From a checkpoint of a small mixture-of-experts model trained on Wikipedia.
Size: 14 layers, width 256, vocabulary 4096.
Below are experts of layer 10 (counted from 0) of a mixture-of-experts language model. Rows are named router (the router's row for the expert) and show model dimensions 0-127. Each number is 200 + 20 x the weight over its row's rms, rounded and kept within 0 to 999.
After each expert's rows: "gets" lists some tokens that make up at least twice as much of what it gets as of all text. This comes from a sample of Wikipedia text that the model never trained on. Tokens count by the router's weight.

# expert 10
router,165,199,184,209,169,180,207,200,208,177,161,247,199,202,230,190,184,211,184,245,181,177,206,228,203,179,203,212,214,180,205,218,214,188,201,177,167,192,162,184,200,169,194,190,187,205,209,200,217,219,179,194,209,217,226,184,174,212,217,215,194,213,196,176,222,174,213,191,198,212,172,204,214,212,206,209,231,188,161,160,215,225,225,185,196,196,203,226,201,187,177,208,200,244,189,194,200,187,211,169,188,211,202,215,193,214,195,165,194,200,232,178,228,233,189,226,201,226,209,215,213,192,210,163,182,172,189,212
gets: " (", " is", " was", " \"", " Al", " were"

# expert 2
router,196,189,209,207,168,213,188,180,215,222,204,214,226,175,210,206,203,213,199,223,178,179,221,202,198,185,185,189,207,191,218,208,249,233,216,165,182,195,208,204,189,226,195,211,222,211,220,230,213,167,181,209,249,175,224,168,223,188,230,212,194,226,213,196,205,234,232,157,194,190,200,169,194,175,167,190,181,195,239,211,202,180,182,207,192,215,248,234,197,227,189,186,215,182,196,232,166,182,218,199,202,210,188,212,196,212,220,184,161,194,190,203,218,214,211,175,175,194,212,202,195,159,170,223,224,210,201,183
gets: ",", " and", " s", " S", " or", ";"

# expert 14
router,216,209,176,195,149,226,180,183,221,221,207,251,198,190,183,216,205,169,176,167,255,213,239,173,225,174,205,196,188,205,207,207,182,206,148,209,225,208,196,196,206,191,228,205,219,201,202,167,194,210,180,182,191,179,197,202,223,178,234,221,210,196,202,200,198,193,208,170,189,212,198,210,203,218,164,204,188,213,228,180,194,208,234,211,191,193,171,219,184,208,206,208,227,240,216,159,168,208,198,178,211,213,249,178,189,224,211,170,215,216,216,207,211,198,202,207,203,208,168,165,188,169,185,256,211,224,174,224
gets: " the", " The", "'s", " his", "The", " her"

# expert 18
router,238,199,198,187,251,194,190,214,173,194,167,189,163,199,191,222,217,221,197,188,208,168,198,192,194,184,164,203,173,211,225,229,184,220,191,196,201,245,213,231,178,174,181,181,189,212,206,216,212,232,184,203,227,198,174,206,182,237,186,214,233,239,207,208,226,211,183,160,160,219,165,208,208,194,187,205,198,223,215,253,204,234,173,232,174,208,205,226,220,237,173,190,194,182,220,172,211,159,198,202,199,210,211,189,196,234,225,217,219,227,210,180,195,207,216,209,173,213,191,214,205,219,240,197,197,176,163,208
gets: "\n", "|", "-", "==", "===", " \""

# expert 28
router,216,215,177,196,190,162,188,222,206,182,216,155,199,220,229,206,219,212,234,173,173,155,202,204,202,185,204,179,206,210,207,178,237,206,198,166,198,168,210,185,207,242,217,195,220,204,191,209,216,220,225,230,195,191,209,213,212,208,217,172,206,191,179,202,208,198,222,153,222,202,205,204,188,250,243,187,206,227,163,228,223,196,168,204,177,201,162,194,193,187,223,232,190,192,235,167,193,181,223,180,197,214,214,187,208,194,204,247,209,190,194,211,197,200,192,227,154,170,198,215,196,169,174,200,212,212,243,180
gets: "a", "i", "o", "u", "e", "an"

# expert 36
router,224,186,196,171,190,241,198,190,180,198,181,171,184,194,187,212,203,231,186,194,239,191,172,190,224,225,201,219,165,193,199,220,172,218,202,186,210,174,234,196,179,226,211,190,237,151,177,207,198,218,229,202,175,249,222,225,193,208,203,206,195,206,210,212,176,216,202,223,210,257,167,203,176,208,197,204,184,215,197,200,223,206,215,191,221,212,237,218,209,182,196,218,229,186,207,177,215,210,183,242,188,209,202,230,195,203,232,183,164,195,180,199,188,235,197,171,220,208,193,175,219,213,215,185,172,204,223,209
gets: "\n", "-", " ", "°", " re", " ="

# expert 51
router,213,190,226,183,179,196,203,205,201,156,218,221,205,199,157,222,194,194,226,191,204,195,223,222,205,204,230,184,203,201,236,168,194,214,209,222,215,219,213,161,165,205,188,165,223,165,205,189,178,166,208,201,193,194,182,212,173,196,177,192,188,211,188,183,224,185,198,192,174,182,192,195,209,192,221,200,180,225,231,195,215,213,244,191,205,179,207,181,189,190,207,222,197,194,233,177,216,192,221,213,157,230,213,218,222,234,204,217,186,186,259,179,176,189,212,220,193,238,184,174,178,218,206,201,203,216,206,138
gets: "1", "2", "3", "5", "4", "6"

# expert 34
router,176,183,185,237,189,200,220,182,184,206,238,166,222,203,183,213,209,202,190,201,208,202,173,212,193,221,199,220,202,203,212,221,224,206,191,208,168,163,217,191,215,187,211,211,219,213,214,173,179,197,176,193,221,169,198,163,211,211,184,173,177,187,186,195,190,189,223,175,163,193,186,217,197,204,168,183,210,159,149,204,192,197,212,176,223,196,192,195,183,196,194,220,189,204,235,201,213,154,192,220,228,210,243,194,204,213,202,214,235,214,207,237,172,212,188,205,197,195,238,166,237,207,208,189,206,182,172,184
gets: " |", ".", ";", " 0", " ", " —"

# expert 21
router,197,206,226,209,180,207,166,201,208,225,205,245,217,193,212,179,187,218,210,200,171,214,181,236,188,171,227,212,213,202,201,194,202,202,216,172,237,192,221,219,209,222,211,222,204,202,158,174,217,196,216,192,167,201,199,163,209,233,175,235,184,218,217,191,185,190,165,176,181,203,195,218,187,183,179,224,188,200,222,186,222,177,182,222,197,180,188,232,204,231,173,202,192,221,219,188,198,221,187,183,231,189,174,205,188,204,172,217,226,178,238,221,197,174,214,202,185,188,210,182,190,197,189,205,163,177,208,207
gets: "-", "–", "C", "S", "A", "M"

# expert 19
router,215,180,209,209,216,189,163,222,177,205,211,248,139,220,185,200,209,177,204,190,195,185,185,200,181,176,200,191,235,235,213,217,185,214,206,197,206,183,212,162,224,179,196,203,200,201,191,203,192,187,214,193,210,158,197,185,201,184,203,239,221,228,202,202,189,171,180,197,223,194,217,236,205,218,195,213,197,183,186,165,191,157,201,198,201,206,234,222,189,190,219,210,193,174,205,234,200,171,220,209,222,214,223,199,222,206,193,166,200,247,192,219,215,212,187,157,178,195,196,210,226,221,171,188,209,212,194,210
gets: " is", " the", " a", " was", " The", " It"

# expert 4
router,212,170,205,183,222,216,184,196,197,185,220,152,192,212,195,178,175,215,196,205,195,215,167,201,220,210,222,239,210,235,225,224,207,160,171,240,211,213,232,181,203,211,253,213,179,241,199,208,211,192,232,156,200,200,186,202,216,229,219,183,186,186,194,195,220,205,212,250,200,212,187,142,194,178,182,224,180,174,188,199,180,244,191,196,203,243,175,192,233,214,200,186,189,188,179,189,234,192,210,242,193,204,216,195,212,185,197,255,217,193,179,220,210,195,226,186,162,215,179,204,203,195,199,213,207,200,157,183
gets: "\n", ".", " ", ";", " \"", ")."

# expert 8
router,179,221,229,165,201,211,175,207,214,205,178,166,175,212,203,194,226,231,179,190,238,189,208,215,200,172,195,218,199,185,229,215,195,214,179,201,221,184,211,235,202,206,221,200,198,169,156,165,195,194,176,237,203,253,198,239,191,191,165,210,225,240,227,229,185,197,219,211,187,219,164,181,178,200,190,214,202,228,201,174,214,181,189,191,197,194,196,214,199,184,188,203,212,179,221,171,210,197,175,226,209,206,186,214,170,193,183,209,215,194,211,200,220,174,202,174,213,196,207,215,200,232,205,229,183,211,218,199
gets: "-", "–", "\n", "/", "|", " Pro"

# expert 55
router,203,206,171,159,204,213,170,179,201,221,204,227,165,198,173,227,173,180,157,188,198,196,163,191,221,175,191,244,196,201,185,200,190,207,223,207,210,207,237,205,203,186,197,203,202,208,211,177,217,220,168,201,234,202,203,201,198,194,203,204,191,155,206,193,173,203,213,220,230,250,231,200,235,211,192,199,228,158,202,190,195,216,214,212,176,180,216,160,179,187,224,185,170,222,216,166,166,204,215,175,229,255,221,169,212,192,193,181,192,214,174,253,204,201,237,216,215,225,167,198,200,184,219,229,197,212,186,208
gets: " the", " The", "'s", " a", " his", "The"

# expert 40
router,165,208,231,179,217,177,212,236,187,192,188,210,206,185,181,190,237,224,230,210,199,222,201,171,144,215,207,210,196,189,195,199,191,191,193,193,184,200,176,208,191,189,221,181,222,226,223,210,201,225,210,193,239,238,174,225,180,209,238,221,184,195,178,185,225,224,240,179,170,201,220,183,202,210,187,188,213,245,187,212,217,179,191,192,214,210,227,235,202,203,198,235,196,180,197,209,207,168,223,234,172,170,206,189,192,185,203,241,177,200,192,178,194,212,227,209,196,192,219,195,183,190,233,190,235,173,239,186
gets: "s", "\"", "ation", "ing", "es", "ions"

# expert 30
router,206,217,185,235,190,196,210,211,186,175,200,200,171,236,194,194,166,198,215,206,189,206,213,182,163,163,206,198,204,213,191,200,192,168,216,248,194,174,218,184,231,216,189,184,189,209,230,185,176,205,228,205,202,195,173,215,222,196,202,187,181,209,203,205,175,232,221,182,184,212,197,166,202,169,168,184,192,204,181,197,209,209,174,178,192,174,143,235,182,179,169,182,230,193,202,193,213,226,195,201,196,220,193,224,215,198,212,206,161,202,186,211,214,161,175,231,190,170,179,217,188,191,218,211,224,219,195,202
gets: ",", " p", " R", " r", " h", " H"

# expert 44
router,181,199,212,213,204,239,205,193,237,212,195,180,215,203,204,176,228,185,198,177,153,214,199,202,178,185,187,200,176,206,183,177,191,203,185,204,180,248,215,174,200,221,195,211,185,242,199,203,175,213,179,211,186,197,203,175,198,197,217,199,206,191,187,241,212,209,200,185,231,193,198,212,190,209,176,202,188,203,228,191,239,195,233,220,173,183,193,211,207,163,224,233,213,198,210,162,189,211,196,179,202,199,232,205,177,174,192,224,216,209,170,212,179,210,215,206,166,214,212,218,194,202,184,184,225,235,156,181
gets: "u", "i", "h", "o", " Y", "a"

# expert 62
router,169,204,200,287,196,254,216,199,187,178,189,180,203,220,201,215,187,184,203,218,175,212,211,197,198,182,173,197,192,189,237,183,204,221,186,196,208,204,204,254,228,186,225,197,181,199,173,230,205,201,171,229,201,234,219,198,180,201,211,212,228,205,218,170,194,196,208,194,216,199,209,171,203,216,183,204,204,186,198,201,177,212,190,195,220,235,197,219,227,206,205,192,177,196,186,213,183,179,182,200,190,191,213,186,151,200,203,236,215,184,261,213,204,214,201,202,197,194,216,193,210,207,229,229,192,175,195,198
gets: "\"", "s", "ers", "es", "er", "ies"

# expert 1
router,193,209,244,222,199,153,201,183,206,194,218,213,220,206,204,205,199,213,191,190,207,193,217,182,191,202,185,217,238,180,252,231,206,201,190,209,212,177,208,226,169,200,203,202,201,198,192,195,184,169,179,220,194,206,245,188,192,234,194,244,220,216,174,178,210,181,191,223,205,177,177,196,192,217,197,203,196,208,195,200,212,178,217,191,175,161,200,201,206,181,199,193,228,215,197,191,228,219,192,204,190,207,168,207,189,191,249,141,227,188,205,223,183,236,197,201,207,210,201,184,193,207,159,199,215,220,184,195
gets: " |", ".", "%", "°", " (", "–"

# expert 31
router,194,216,205,205,220,191,222,220,224,208,198,218,179,171,190,150,197,189,219,227,207,200,242,195,162,255,209,220,206,219,207,194,216,237,195,198,178,206,197,181,206,192,216,191,188,190,189,181,197,213,203,211,245,169,194,196,204,219,202,164,230,171,225,215,172,231,216,205,188,191,194,170,211,199,203,209,161,185,180,230,170,230,162,210,205,204,179,198,194,192,181,217,211,181,209,168,193,211,207,215,193,201,213,231,233,213,227,187,236,214,204,188,251,150,210,219,214,219,207,231,198,220,203,187,217,209,190,174
gets: " M", " m", " c", " C", "M", " b"

# expert 33
router,183,232,219,161,153,213,238,170,202,208,215,163,221,230,185,190,199,152,207,217,215,205,221,181,191,215,198,190,183,192,186,196,199,199,198,184,216,165,182,197,194,191,208,193,219,205,211,199,210,219,235,173,193,244,188,236,198,165,195,205,149,205,163,231,218,208,192,210,196,196,212,156,200,209,207,179,190,172,217,212,184,189,166,185,198,190,235,226,194,172,214,218,205,211,195,205,216,241,232,176,160,211,205,164,197,200,191,226,203,188,185,205,215,207,187,178,205,228,151,173,207,207,191,194,215,181,204,201
gets: " |", ";", " R", " %", " 1", " are"

# expert 7
router,200,256,208,220,183,184,207,194,206,197,203,199,220,184,172,194,192,189,197,180,221,193,220,201,150,193,208,190,209,191,174,212,202,210,198,199,223,183,202,187,196,200,182,186,230,170,205,210,235,233,183,133,196,228,196,206,208,215,206,203,181,185,232,192,184,207,213,196,170,176,210,214,218,240,185,194,199,180,183,192,252,191,232,192,206,193,183,208,214,174,215,166,201,191,199,198,163,181,174,221,165,180,232,235,187,225,213,211,191,227,226,203,205,212,207,206,190,206,216,221,215,236,218,209,199,168,205,178
gets: " B", "b", " b", "B", " 0", "ib"

# expert 16
router,176,236,250,190,246,188,185,231,192,205,204,217,212,207,214,184,200,192,225,174,210,222,197,203,176,202,211,230,187,226,186,202,227,210,191,192,186,237,169,170,187,211,198,249,193,222,188,183,226,190,224,210,208,164,220,221,212,212,212,197,177,178,209,209,179,206,227,228,197,227,206,201,184,200,198,225,184,190,190,203,178,173,221,192,191,185,201,127,200,244,158,212,185,208,180,239,216,168,195,220,173,193,192,212,207,174,167,176,194,163,168,222,186,219,188,214,187,209,154,226,171,201,215,201,181,194,174,193
gets: "\n", ".", ",", "==", " that", " =="

# expert 42
router,241,205,186,187,180,166,182,226,207,184,198,173,187,201,197,210,210,222,230,214,191,194,171,193,184,199,203,219,199,213,206,190,212,204,209,195,204,246,176,233,205,240,193,204,176,197,231,220,188,199,219,212,195,191,186,165,234,214,159,223,169,193,215,165,197,181,202,224,194,208,191,203,192,193,215,191,173,205,243,213,207,210,217,211,206,188,200,214,245,205,216,194,207,145,207,232,238,249,197,178,204,207,179,194,220,220,167,192,165,219,215,188,169,216,189,202,196,180,193,222,214,205,195,170,186,209,257,213
gets: "ed", " with", " by", "ing", "ated", " in"